config.yaml
n_layer: 12
n_experts: 80
d_expert: 128
d_shared_expert: 0
activation: "clamped_swiglu"
router_score: "softmax"
normalize_top_k: false
balance_bias: false
router_z_loss: 0.001
vocab_size: 1031
norm: "rmsnorm"
beta1: 0.9
grad_clip: 1.0
train_tokens: 509000000
Below are experts of layer 6 (counted from 0) of a mixture-of-experts language model. Rows are named router (the router's row for the expert) and show model dimensions 0-127. Each number is 128 + 24 x the weight over its row's rms, rounded and kept within 0 to 255. Numbers have three digits each.
After each expert's rows: a language model's description of what the expert responds to. This comes from a sample of Wikipedia text that the model never trained on.

# expert 43
router:120131125159112180089134148158140107116133159108114118100152175139076135154104106125149138092109094097152122127119096115141125125141175139115143095171133123105165165119130109118127113153115100087150117162097114136127104110105105142101137098152138128166154094142116144163115100132163125160155120083089152118125072073142128096110141139128121100136129126094098131125122099170128109096100
What it handles: Period-plus-space closing sentences or initials, and word endings before a capital, like American, United, State, Americ-a.

# expert 46
router:138130113127156165089161156140110101130144169086150111112156163136112123152098117147165174131110118122153115135124134125153143152167149149130105116152098094072140165119117112115113114123100086077143130147114135148120122131111126148139133093165143113183150069118129151122093094162144087130140133102135131091120095086132126101090138118098127104136171120091110161102147121144105129098120
What it handles: Inner pieces, chiefly "th", in list or infobox words such as Date of birth, ornithologist, Release date, Original release.

# expert 24
router:138114147148136179110155137146156096097163150105143138120123159126088162146083073128169111126139090123164135099107107134128137107153145160117096142152163137088143152121137112096125099110119113112122140172121129151098109113129112160098113133158162130147139078169143161133113104164165122158155131103119135119147089103138120120120177115103154121149154105109135176088142098139111131130091
What it handles: The word by in film credits such as Story by, plus word starts like be-, includ-, writ-, and function words was, of, on.

# expert 45
router:114138146162120151096148124171152103097160147105113128099164143162101137145089081095179137105101090078128148118137105097122146098153158153098118125140119115068143142133119117115113088142115110128125116143118114146109116120126128158129128101134146125145159064156116133143134123159146115150135135085098159103137096088144145120109157134093128119153158104096108151081124109156111117100086
What it handles: Word-start pieces such as un after not (not unusual), inter, Coun, For, ir, and dollar signs in tables.

# expert 61
router:120149138168130176108148173178123118105147132086126136115150145152076136146076062113170157119108087105127146122127130114148140132152177179131104115148135143078150161140113110103143135145106117126121132107104139130123136103121131142113125093173160113178134081139107138165143100169155118143137113113125144123154113092145129116115150105102136104156160126117129140116129097169120109117117
What it handles: Vowel a or o inside foreign place names, plus of and table cells, as in Kuw-a-it, Azerb-a-ijan, Hokk-a-ido, W-in.

# expert 18
router:129138143159143167087149143158133075123132147065140122094164145151110157135077094109146151112117086106138117119112090123153131101138153153087114127154165134124160141121128077126124132119119122109161101129091110150123123100114108162124120094147123113146145109137125145157113096169139122160142100092115165126146089083142132115107147120115142130161168106090125157102101101173130115096121
What it handles: Commas, periods, closing parentheses, line breaks and connectives that start a new clause or section, e.g. when, where, during, In.

# expert 28
router:140128156141152183101157157173108119100136156096130117107167134136095130163094067123134133109126084101117114099123115116121131103161155145116142129158153121070128146125132086106094102147090105125110103149095128163151133103095146131128125098175150149192132097160127141140105090138145108137129110129129126121123087098134144107129112122102144113132166142089111125093108120157113131094107
What it handles: Last piece of a word before a capitalised name or table pipe, such as Prime Minister, Santa Cruz, Thomas, Canada, Emerging.

# expert 41
router:111138154127147171134168121123125112103146128113108123106177134128109170153103070130157123106101096139141129118142101118161132127178165163124126109153164104087126133135111095095127085119103126112167117148102118138117115121115122189132124105144141139190132070159152122134135095127124125172112137114097150143133085129150140090135143140091111092171145147121125164108103139150098133128106
What it handles: Inner pieces of names and common words, such as Vasundhara, Massachusetts, Website, University, including, structure.

# expert 14
router:145132133163137156106156150153127095109177144099125155109137146162097136153096081103172149104129087089123118117105116085141163110152165139099112130160139135059161132141120095099129104133118122104142139146109126146106126095125131154105139105153165110165128076166135132160130080167148121152131102095109156150132100108141146102117155134115140117133140097111137133118108091146091119117116
What it handles: Table cell separators, numbers and short cells in wiki tables, plus "al" in "et al." citations and census years like 2016.

# expert 50
router:122141143162119149087157153165142086132178151066139132100151131151086149138093097094150150119115111104130145108139097110137155107161166146095107114169137121089144141133110091113128105139128120124138124145102121138124121120134120172105130108167148106171115086185114150146129104180142118165129124101107146118133110093135147107118175123106158108133145101112137154108143094151116132102094
What it handles: An opening parenthesis right after an organization or person name, giving an acronym, birth date or translation, as in Corporation (IDC).

# expert 7
router:113120132155132156090136149169128111093146160107134134100137146150104136168114095092163143098133100095117122134134088117162136107147156156113137135141140126050157161149125100126143112141089089097147121128109142164096109104101120146104134101155137116183144079146130153154112117162166130122136106108104128126131105105130118095100156132105134106143143110090102153094132086166097111107122
What it handles: Word-initial pieces, mostly m or M after articles or prepositions, as in the m-agazine, m-akes, M-anchester, res-ults, W-ar.

# expert 8
router:131145134122146164118139138151136097112162148079146129102150159168085128157106081126159114100115121086136130124139109116157142116170143127124130095135143108063126152109139114089139101108099110120144089164147112155116137085130096151124164092127134097190126072153132143142115129125104120142159124130136157119147107089150126126150117139099142140169171148091124144115112133162125106094096
What it handles: Single consonant or short pieces inside proper names and rare words, especially "l" and "el", as in Jop-l-in, Gab-l-es, Lab-r-ador.

# expert 54
router:104109144127146169093147157151138106141143138089117124115126126179060164135087081109133146109096101095145130106113098125168177111159146150122134121157155114114159167115127118116118098126121097108131127153108143124123117122126106157102102120178144117179140085144131140135126107164162144154142125110123153110144093121160119129127169137098138109151177128114132145128136105170125124079090
What it handles: Colons after infobox field names, plus list dashes, semicolons and table pipes, e.g. Breed: Arabian, Released:, Armament:.

# expert 56
router:139117158145121147066172135145148096094160165091118127102151122150107123153092075123137155107116094090126127122120132098141144133125129134144131149173157099061150161128138105129137129126117102110150106152092138150079122107139122126122134108154132122179146081149117152114140090153158110124128104111137130111145107108122126103130134163134148102132173111087109136079148108133114088098095
What it handles: Single vowels or short pieces inside words and names, especially "i" and "e", as in interfa-i-th, ha-i-red, Potamida-e.

# expert 47
router:113143159136130186108162158165124098095157157095122124094143143159120172143081105117161143125127089116125105133124109131167137109156177132113122105148146122108172146141154092107122102120103084101140121147105121165110127073093126134122140108139114107165144104159105138143138111166151121159152112091115153133122104096126135091115126128105131115159145114097109166094116097142097095096112
What it handles: Inflectional and derivational endings completing words, like integrating, studied, adjacent, supporting, understood, entrusted, -ous, -able.

# expert 19
router:121129119170133173062141169170135116107160165072129131111129166165099124128095097114158118135096103097117131130147100125147161098153128124113097117145135129102128142134143108118113098139118123105148112145095108162106122108116151156122132107133143142160172060137134164167115095148161128162099101136102140143149095079148105101140117123105132122139153134118135134089131092151114111101110
What it handles: Table cells with digits ending in a space, pipes, and name pieces before a space, as in fran-ch-ise, Nor-way, 2-9, 5-00.

# expert 22
router:099119143152153136108150130162151076111171185094134136107137130154113119170104100138154159115102072114125146091138120085144145117144153132124125098154143114088152175109145108105118133136091098097141147139119120137100112113120136158114085120132145123186156080133137153124125138134153108155127111131124142115150106093100135131104150106115142108129165120094107176087112121174115115087129
What it handles: Later pieces inside words, mostly endings like -on, -n, -ion, -sion, -ian, -aph, -istor, as in gonna, Geography, episodes, shouldn't.

# expert 51
router:134173125120174157090154145151129106097160154082129132118123140155121154153102079120146163099111092108132142135143085115144139130147152142121132116166147117078142187118088117115099112150068152130124120129107122157085119105143141142117105111168133133180162061139152135126122128133176128142124103130122155097146102108160133108114139119097139119144156153109110130118112120164113123116114
What it handles: Inner letters of German, Asian and other proper names in tables and lists, e.g. Süd-w-est, Tai-w-an, Baden-Wü-r-ttemberg.

# expert 63
router:129134136110150158109154156142130098115174133070135146101162133133116164170075076093141136097120094114127119113147089111141140105121142111116121119155153081065132134121137094089129121120084116138130100149096151139126115116111119144137132101152138117161185071139152152135126137140109084129141132107149139101119109086150125090104123133110157131131154111119099144113119116145081142093109
What it handles: Word-internal syllables like ev, ov, ip, tw in common words and names, e.g. el-ev-en, n-ev-er, Yer-ev-an, Hel-ip-ads.

# expert 5
router:125135152142156165119152122172141104102160176109114148111137138153109130162085081105138134108128098088151108099126104102147146119132171132099105086144159127061130141142119098123124115148099102095139123144107117127104125100133108140110122105157139119163141070166143123166112112154136137142140098077123128141130103098150128121113155141085146094140160126100122153099141125173095122089108
What it handles: Short word pieces early inside words, especially le in athlete/athletic, plus par, al, an, wh, Al, Le.

# expert 37
router:140132134168141162109157134156140100111164142091110158105141143169098133150090084089166154108126098090116119113121116099148154103139169147103111123152136127074148138146117105088133099136114122096147132133103130137103133103118134154109134114145156108175136072171138136145133083168142119153135112089103162128131105101142151103106169133103153121143136106109132144106126073154099114112111
What it handles: Fragments inside personal names and odd characters, plus It and it at clause start, as in A-us-tin, M-er-curio, Fo-x.

# expert 2
router:136145150147158122102156155131153083116169158105128145122135149171115138152088098084162149114113113094121119093121116100154125107154144153105120146147138119062154142129130111105131110146111110113158127147091125144093124108132111137109139102150165102164148058146130144139129089158142101167130113100102165121138101118137149082118146133095116090153141097103106162110121108169102119110110
What it handles: Word-internal pieces and table or markup bits with no clear common thread, strongest on "im" in aimed, plus "c", "ud", table separators.

# expert 16
router:144127135173123151120135159159149112080157141072121124102151151141083160160087088105148143112119103100121131118116105128144160107149148148116120125137152098067136150135134087111136090150126120099122138154110135140120118109101141159113140116155168115176163080131122149150148085161159105111147119094094138145144103092157139108120142106120154104141136132088119157103130088134117128081119
What it handles: First piece of names of countries, institutions and events, such as World War, World Championships, United, Inter-national, National, New.

# expert 55
router:146126139136136133092159154151145090096151163075116152088134131131109140153082078097121139136142104105116087132129129126162116122158182138132145115164141113076140151131140071095117141137119104116158124147084116169127137116094109151110133119140148146167126087153147159146139118186133120146147122098120141121122107107134151097121161110066121107147156109096107131107150108135111121100122
What it handles: Pieces starting a word after a verb or article, especially qu, as in qu-ite, qu-alifying, re-qu-ired, av-ailable, par-ticular.

# expert 6
router:121140136162146161092146146162133090107171152080110145107144128166088136156097093093161147106118102087130124119111120092144159107143163142104114130148145136077148149126129103099136101132110117092144133139115119137113120099118131149112134117151144102177141085164120137145141077172145112158129106089118162123142098103139155099096174128097141127142145106106127147101129087148100124105099
What it handles: Opening capital letter or open parenthesis starting a name, number or annotation in lists and tables, e.g. (L.), Puccinia m, (39.27).

# expert 4
router:142130109132122150110165137148146099116146153088113138105152153130089149131104105124158128138094100083125154146112122122154115128157146150130121106143147115066124139138125123115149096085093096091155102132114125154109144099129126138134123089121140148160159061169145149149129127162155116155134109123101132124150062075142125114117152125116154103141142129102105160093131133137055127096132
What it handles: Short word pieces early inside a word, often after a capital or "gu"-type start, such as gu-il-ty, gu-it-arist, Ch, ch, vin-y-l.

# expert 11
router:102133143111122179090153117158104087100154165094138127127141164172074146130072076101131166127135110117125171124139123120136159113157160140122116117141138120093135153107112111117125144112094114105137109177112120167112149128115116114110104132153138134193128073171129135141135099140162145128106105121131163120128091092151144104133143097127147100159133148117121133076118125145103122117116
What it handles: Closing pieces of words before punctuation or table bars, e.g. squad, Kennedy, Swedish, championship, guitar, -ers, -ts.

# expert 1
router:107164141130145144095172171152180111132179142121116147072149147141117130159127106103165146108117098120123125105140127138160125118163170160110134099151149144086146148177125092118127116123130095127136103142126114150085136090110115152092123119161140107185126050152110126137155097146160130160124126106117101120130109107149112107136158118103158132149146110110124152120139111157105119102106
What it handles: Single letters or short pieces inside words after a consonant stem, as in plat-o-on, oc-c-upied, bec-a-use, instan-ce.

# expert 27
router:107124160166134141090144151159156091119156177096115151118147135157108141129085094103160153097113086088142102115134099121150144107149173155088118145132135128097156158119144099102112134128114099114146117159123129150123116107111117149127117106140141116159141102172131156148138113178162113157119121106124171118169100108131151105133152119104151107135166102106098153084139093170102120119099
What it handles: Prepositions and conjunctions after a verb or noun in prose, above all as (as well, known as), plus of, that, when, into.

# expert 42
router:111132117156132135099160141174142098109149151125119130088135145130096149168097064135164139117134120115116156135127095116161113092125154139128137152140141102070160169123100114107126105125097112098146109144088138153101119115095134154122115107163139115163168068122159136159157126147154122133138128079091152120129088100135145096130149124096128104149156108123129154105124104124112106088088
What it handles: Opening pieces of Latin-derived words, e.g. rec in recording, directed, elec in election, sec, produc, rele in released.

# expert 36
router:127160141152133138083132136139123121119170172091126149069114134150112138135096084098154153117102102089133124147145106110148121126160140138122124117173131122076154149128128102098151105112074114091143119139131107177105125111116112139136136117140131113166153066142134140178102133182162116151140095109131147096146095095120129129126144114097133132152150109105108123100136094127082095130110
What it handles: Lone letter pieces, mostly h or H inside words like shepherd, hear, hills, historic, plus accented letters and digits.

# expert 9
router:138136131159143165110162143148142098114173140093112158101132142153109137138094086096167149107120099089112113114109113095145153112148169149102102126153144126073149144146117105081138108139126131105143135133105122136101140103120132151116118106147145119170133063171135135153131081175146118161128107090105157137135102102141160111106165137112146116136139102107134144110125069154099116105118
What it handles: Digits, dashes and mid-name pieces in table cells and lists, especially surnames and stadium names, e.g. Stadi-um, Cl, Br.

# expert 0
router:121149147145147161109170138170124105100179140097136138111136158121108130129084056118137160103133063109144128126146110122144132129142162128097133110133137132102151151117149080121115124120089112121143112140114105150118115124114142157131109094146132113150117094169160154159141095174152140146138126116103166115155106117158146108108144104078141110169151108096126155094119120166093110100102
What it handles: Word-final endings, mostly plural -s/-es/-ers, plus were and percentages, often in census demographics, e.g. units, crews, friends.

# expert 44
router:130154126171114173103162123165115131101153163059136135121135142141082153127101072115149154129124105120146127102141105112144157117152153129126132120152149110107130166127136118114116110125092117105149129143108134127116120108127135153145127119185139115157138091179146165146122110179138106171148100094084155135141100101160152104112152105084129114148142127106108161090136102153105102100110
What it handles: Word-initial determiners "the", "The", "its", "their", "other" opening noun phrases, often sentence-initial, as in "The median age".

# expert 35
router:095146120134123156107162154159121094099168128094121137103150165134099137141077098117139169118119094099122138150118126126155133087169160119122131093151147133054137156125130105123119113148113131110123151143104122155106145092125138163116141121151149129195118072162117155155141105144157119154120131121127143133151093090151144084090139106105124125150154113104114117109107110178104133118113
What it handles: Letters and short clusters inside names and foreign words, e.g. Vietnam, Tobacco, Schloss, Viacom, Togo, Carla, Rasul.

# expert 13
router:107154161134126161084168134152130115128184138104138110096155159146115148137094066098155132111116097095148141107144139100141167127142185146131133126140129104078133164114144096124140146146094099105127139139115105160116130130150139145127113131131165121161155078145131150159133081168143122154144105069133141115137082110130142112124135116115152113141137131104119129098117096156092124090095
What it handles: Inner pieces with p or m like ap, p, im, um, com, as in she-ep, We-ap-ons, tro-p-ical, also table colons and pipes.

# expert 20
router:139143114158141167105144152161126117116160155089136149109146150142071158150079088121159155104153088102112111103117122107156141123154168120113116122137148122050178156146120121105138109129099110097131123147117134138110118102119122138116113111167154099190146078168113135144130108155151118138133108092123166136145094097159134099117150138124139114149136104094112132130128099145117107098119
What it handles: First capital letter of a proper name or brand after a space, as in P-ack, B-rowns, B-ros., N-ASTP, V-alero.

# expert 23
router:124144133141143188084144122147142072121145146073140112093159140149087145144089094125140127086120095110148123108127097114151135096140145148101121129154162129091156137120127087127112135121124128100159117136094134142125130111106137177120124106163131125140149101154131146154120077177159101163147109088125164145164093095129136117110154119138139134149161103097135152101108103168115107099120
What it handles: Newlines, sentence-ending periods, table-row bars and section heading markers in tables, lists and prose, plus He, who.

# expert 62
router:135126133173143172102157131161155078137180155104139136096152159172061154131095084133151146106104094106141138104124115097145154115131132151099133127172116116089140149141109123093099108128139130101111134136101140158115141116104124152105112124175162116161154088151137160160125113162163117171122107102112146119120094087140133116130164118111153110135133122096104147106112118153116119113120
What it handles: Paragraph breaks, heading markers "==" or "===", list dashes, table-row starts and quotation marks at line or section starts.

# expert 58
router:124151145156144163113128151158136112104148149084133135110141156154088145148094079099163141104106084101144115122121085106138150094171149130119109121173142120099144143126127125109112100129109112095129131135107136135093123095116125159119131111194157109156153103157135145149128108151162113154130117082129175130146085081148137109116157131091138115156150107106118147102121092149096098107100
What it handles: Determiners before a noun, mainly the, a, The, his, their, and possessive 's, as in Sondheim's, Catherine the Great.

# expert 32
router:108157147150139153085149139151134092117150141086136130115148146166100158128096094130179145104107076094128137113118103125135140100150138139101097104159144142101147152118124108103139115134107110130146123143103130148101100110115118167128108088173145134188136101166116157150103114172154118135144112099106138117136081097153152120141159120106149113155146111089115157095113080156113106093119
What it handles: Comma-space, "and", "in", "of" and "), " joining list items, places or clauses, as in Chicago, Illinois and "Dragon and Lion".

# expert 38
router:124179179149119165094158148159129100107178160116110121089137129146117159170103109127160155095153099087138107126146118119148136128117168129113110121161131133098150136137116118132135104145099100096135137100104123141135134115126122133142131106152128126166166065136134138112105128144160120144129138097128162127143076146109127095139134139078116099153147112119091160078091111146107076094123
What it handles: Word-internal pieces such as "or", "ar", "re", "stric", "ure", as in re-ar-ranged, fed-or-as, deteri-or-ating.

# expert 3
router:120137156152134143103163129161150109110146152108118123089139146168113157147076075105165143122107068096121116128127080118124137100135140158117114110128162127101163160120130119107119096118112114117148128162118114144113115103095113133139121104158131113151162105150139145128125082170154115157143126087128147100141102079122150103132156134098163109136146101085098151073122100153100101106109
What it handles: Function words after verbs or nouns in prose, mostly infinitive to plus and, of, for, by, would, e.g. how to incubate.

# expert 48
router:119142119129145142086151147167124072124146153079101124095164158149099127140094106141154152112114093135161114125114111103128121132143131138117106117156146115032153179161121088112117102133089116141151106154115136138123104130117110160120151113160149114197160086134117126149111108153141114151135124127136137112157108097143146107138154105098145117155159119107115145106123118161101113110127
What it handles: Middle syllables of foreign names and places, often South Asian, Slavic or Spanish, e.g. Bangladesh, Cárdenas, Muhammad, Belgium.

# expert 59
router:110136135152113160085152108144134103108153154079116135102159167162109157173098074125115149113106098090115134117109085116157154118123155128103117105156163118060160133129115095101148105131123107113135126150100128169094135135140120147129124112144113134158143073150143145146127111169136102149141115091123141131152113096131139084138153132105156119146155110106107164075139107159123107137136
What it handles: First pieces of words opening a sentence or clause, like There, During, followed, After, and wh in whether/whereas.

# expert 17
router:102163171144154172124165163149137117099150139095157106106169142153103151132118116118112109114117098115157103108158098140133113116137170161101112114130102110077158149115141107110113129129085141107173104133131153161112115096108128170117172100143128147188135050160129125149112126135133101135112117098102117143139081119109126116126149113133159108133145102112100127091132102151120131100129
What it handles: Middle syllables inside longer words after a short prefix, such as ability, similar, pavilion, incumbent, conversation, experimental.

# expert 21
router:142129124155140175118177151167163074117156147102110094113138169122093145154064108118167155100122102110146121125140124123133148119160142163118124119148132130057118146121152090104129121119086108136136096125121128138126103103103131164133131120147133110171149079147121143140105111146125104168112115118114150141150087095140117129163145132108139108127153158100097156118128130142084092087112
What it handles: Short vowel or syllable pieces inside common words and names, e.g. the e in More-over and once more, am-end-ment, min-ion-s.

# expert 29
router:145148123145163146107187159173116105116121162078132133113160158130112171143091062139130139085133122093153134134124120119150113106142148143104136142155136097113141150131140095092113097143092096139143109160115107163129104082121092171147140105136123107154120075125124142121146097152139126163168128086115129119135093099143127106116141105125119106141150128097094161108137115156106092106139
What it handles: Final word pieces with trailing space, often before of/was/in, e.g. average, date, embassy, villa, plus most, first, this.

# expert 57
router:132152145147114154129188123144135133121174138082118140116141136136069153157109066123163147094121103098130113124140112119130118125174155126093097121152143142091154167108144105097119124127102125132142123133099111140097122128148112173138125109157162122153139079151136135157119100189160125158153130105110164107133109088159137115130156119099120142137149113107102143096120078150093132094118
What it handles: Pipe separators in sports and election tables, capital H as in Highways or hits, and prepositions in, at, from.

# expert 25
router:121127163124124163111154144135143122111155167083143129085114163151119153134117087145146127121136111129114124112135090099144113129145127166118132120159127122090153139153144118095123103153080142128152103155118100164078114083112113138099146117146126117176129047108155141134120142162133103137130111092113171115169097144149118114132139099111162078144158115142118167113109095155120098100118
What it handles: Medial pieces like ang, en, ag, end, plus year-final digits, as in end-ang-ered, g-en-ocide, Att-end-ance, 201-7.

# expert 26
router:143153154163152169127162129169127116097180146089122120089168152156063127141093082112146130107128090106140125120116119120129139134144153159110141117170160114066155151130128098121126104123102123143135090132119140148123123115138120152131116088142168109183122085150152134136130107156148121168145106099113158130135092122149146134105149125119164105153133112097128132115121109172117108096099
What it handles: Encoded symbol bytes, LaTeX and superscript markup pieces, and table pipes or blanks, as in ^{‡}, \mathcal, and "| |" in stats tables.

# expert 40
router:135127122166135181109165131179114099094168149084123126101141169161084146148095095126139145110127132122141107124126094143148139145152125130113107128143128124076152160143131120120116105125102098115137107144115108159094128107133116144120135120148140091209119072132116131119155095154181102143112116083104162120148115113144120093126140109108143098143157125118096146090141086131118141118102
What it handles: The "at" in Professional ratings headings, opening parentheses and braces in tables and formulas, and pieces like k, ack, amp, ind.

# expert 31
router:111161147115130180092141161160129108111156132089141148114144166133094139155085084133142141134115104115125115152149104105137132127139132109112122106130162113080137149131147117100154121119109103105126128143079118159094107118106138145109137093180155120182136067143152132121131101136143104167111107109107149104146091107141153093137166118116142108173136118105133141056143091133114117111120
What it handles: Word-final t, T or s completing a stem or decade, as in prospec-t-us, direc-t-ly, Distric-t, 1920-s.

# expert 12
router:127131136174150152100163143156147113112157135086129134100136152153085140147098078103155150081110103089119115129115124096155150118151156136110109119155132143073158147144107102090133108129116115084150134142100123142112125108117147146120136115140146109173130071168144135164132099169153109158134099092108155141135096107138138100126148131095157101137133106106118147112121076161103103112104
What it handles: Pipe separators and capital-letter abbreviations inside numeric tables and citations, e.g. c. 95 Pr., 2.076 M., 26 feet 7 in.

# expert 30
router:138142160175153149101158160153158096100175136096130125098129148156110155136102068122149139123136103135136100113118104128150136109155179162091107092147133128105162161146135094080088105106096105108140129139108115145117106099105090160119142108146122106152137098166133153137136117147164101177125103111122172103118110106129133091109162124132132127138142111113123137066124106135118109118113
What it handles: Past-participle endings and was/is in biographical prose, especially known as, elected, used, emerged.

# expert 34
router:132122103154137141117162155160129102118159157088110144105147144124110137133104075112155135110115088087137134141114117107137163106140172137114110113169159140063157154141144095094119082129108116099127121149088124151112120105124133155112116118152159102184121071159129151139135112172163148146149118102110145132148103120144151121117172116115154099141136106109122157083122097137109132104096
What it handles: Middle word pieces after a first letter, above all "are" in Career headings and "cent" in century, also writ, produc, play.

# expert 39
router:108146146130164140093157170142117105104148153108130125115136152130107143144104060128179156122096115120122134106136102103132149140148125113119159146159136118073142156120116136102135141143083124088136088149101126127132108117097116132116107105159121148182122078166148123144119097169146113131136117125135152109142102126153087111131141128083130118166159126100147163105153125175088102087094
What it handles: Word-final s in plurals and pieces like r in hund-r-ed, s in them-s-elves, and == heading marks.

# expert 10
router:137136155174147149099156154159142100106174160099118145097147151165088129150090080098158147120118101094141120116120120108141145115148186130114123122165143116063156150134117110107122097144108119108144134138129131143110120112119127153116130110145159103165140068162135139157140088158131105155139103098117154116138093097154144119108157127106139114146147101101117142113117077162097121106113
What it handles: Opening capitals or short pieces starting words after "and", "of" or "to", and table pipes, such as ty-p-ically, Type, An, wor-k, R in Rock.

# expert 53
router:132124165151098156108126149174146124119144154102131139068133157153089127126100090115124136114146085123101125112132089095128127103142141132115122138144147153100153131140144092114129110120117092126133107131129135142115132115121111134132109105156136102210155060149115146125097111175119085137154128099103135107129067115138102092138154142115145122150136109081097142100112096159128128077134
What it handles: Pieces inside acronyms and years, commas and periods, and endings like -tor, -ment, e.g. COVID, Credits, actress.

# expert 49
router:127146134155148145119154137165147107114154146077146145104110145129088134157088111104153142089136081107124142105132099104143126093174172125116093132150149146091147143132123109120143100118096101096114107146122106147121110084118136152126133109147136104183151054146121158151101100179146096126136119101108154133142105111157118134112146117128111108136148133113132134096136080154109097103084
What it handles: Word endings like land, ship, ity in team and place names, plus digits in sports stats, as in New Eng-land, Is-land-er.

# expert 15
router:134134144154148162101156142136138092117167144076111132099139159184094127147091104120134141109128087091126129121114099111143144097148159145107106134149133115060151155127125116109129110131087109119128125143104128161117135085111127147118133090157157107175136083132109141134120117155154108139128097104110143162148099099167153094117135130106131108147163130106116132093121093170083117105085
What it handles: Multibyte accented letter bytes and capitalised name starts in tables and names, e.g. Vietnamese Nguyễn, Văn, Alfa, Northwich.

# expert 60
router:124128144160132155090141142148159118111151141099102139094150154172109143155082074113165122127131121124147120122136121106150141113155147171134108127139149126080150156134145125120132092134107105115142124154091100161140128110110118146096128091152168133179153071161125155142115123168168135138131126086093143132151090082152149097095145132106131112150133136084108140097143080132107101127125
What it handles: Opening pieces of common verbs and nouns after the or was, such as ab in abandoned, about, cont, comp, con, att.

# expert 52
router:123146165141155160093137121154115099104184135097121130112128136132108159148093088119143134138134094105118129099143123116137092122150160106087111125134172097086154164089139086136125113112095107107111134130115143155120132106111129137131138107154130124187163078181139127160145118154145096133145129103126136145135061103120101100139131123105172128162134095100149170087123110118125127110111
What it handles: Second syllable after a prefix like con-, in-, un-, ex-, such as consisted, inconsistent, unlike, including, denounced.

# expert 33
router:156154143162130152106135138170126074101178138092151150114157155108100157150088117105150137133134102104145128136170104134127133116153181122108104107161119099079119127132126103097137116106120109117112150138137119147113100093093111168132132119128144144185143071160135154110127133147138100160124112112108148097157092120124096115119142137126144111166127086101121163078134123172114120107108
What it handles: Inner syllables of words, often f, for, vi, sid, as in Scienti-f-ic, identi-f-ies, Un-for-tunately, over-vi-ew.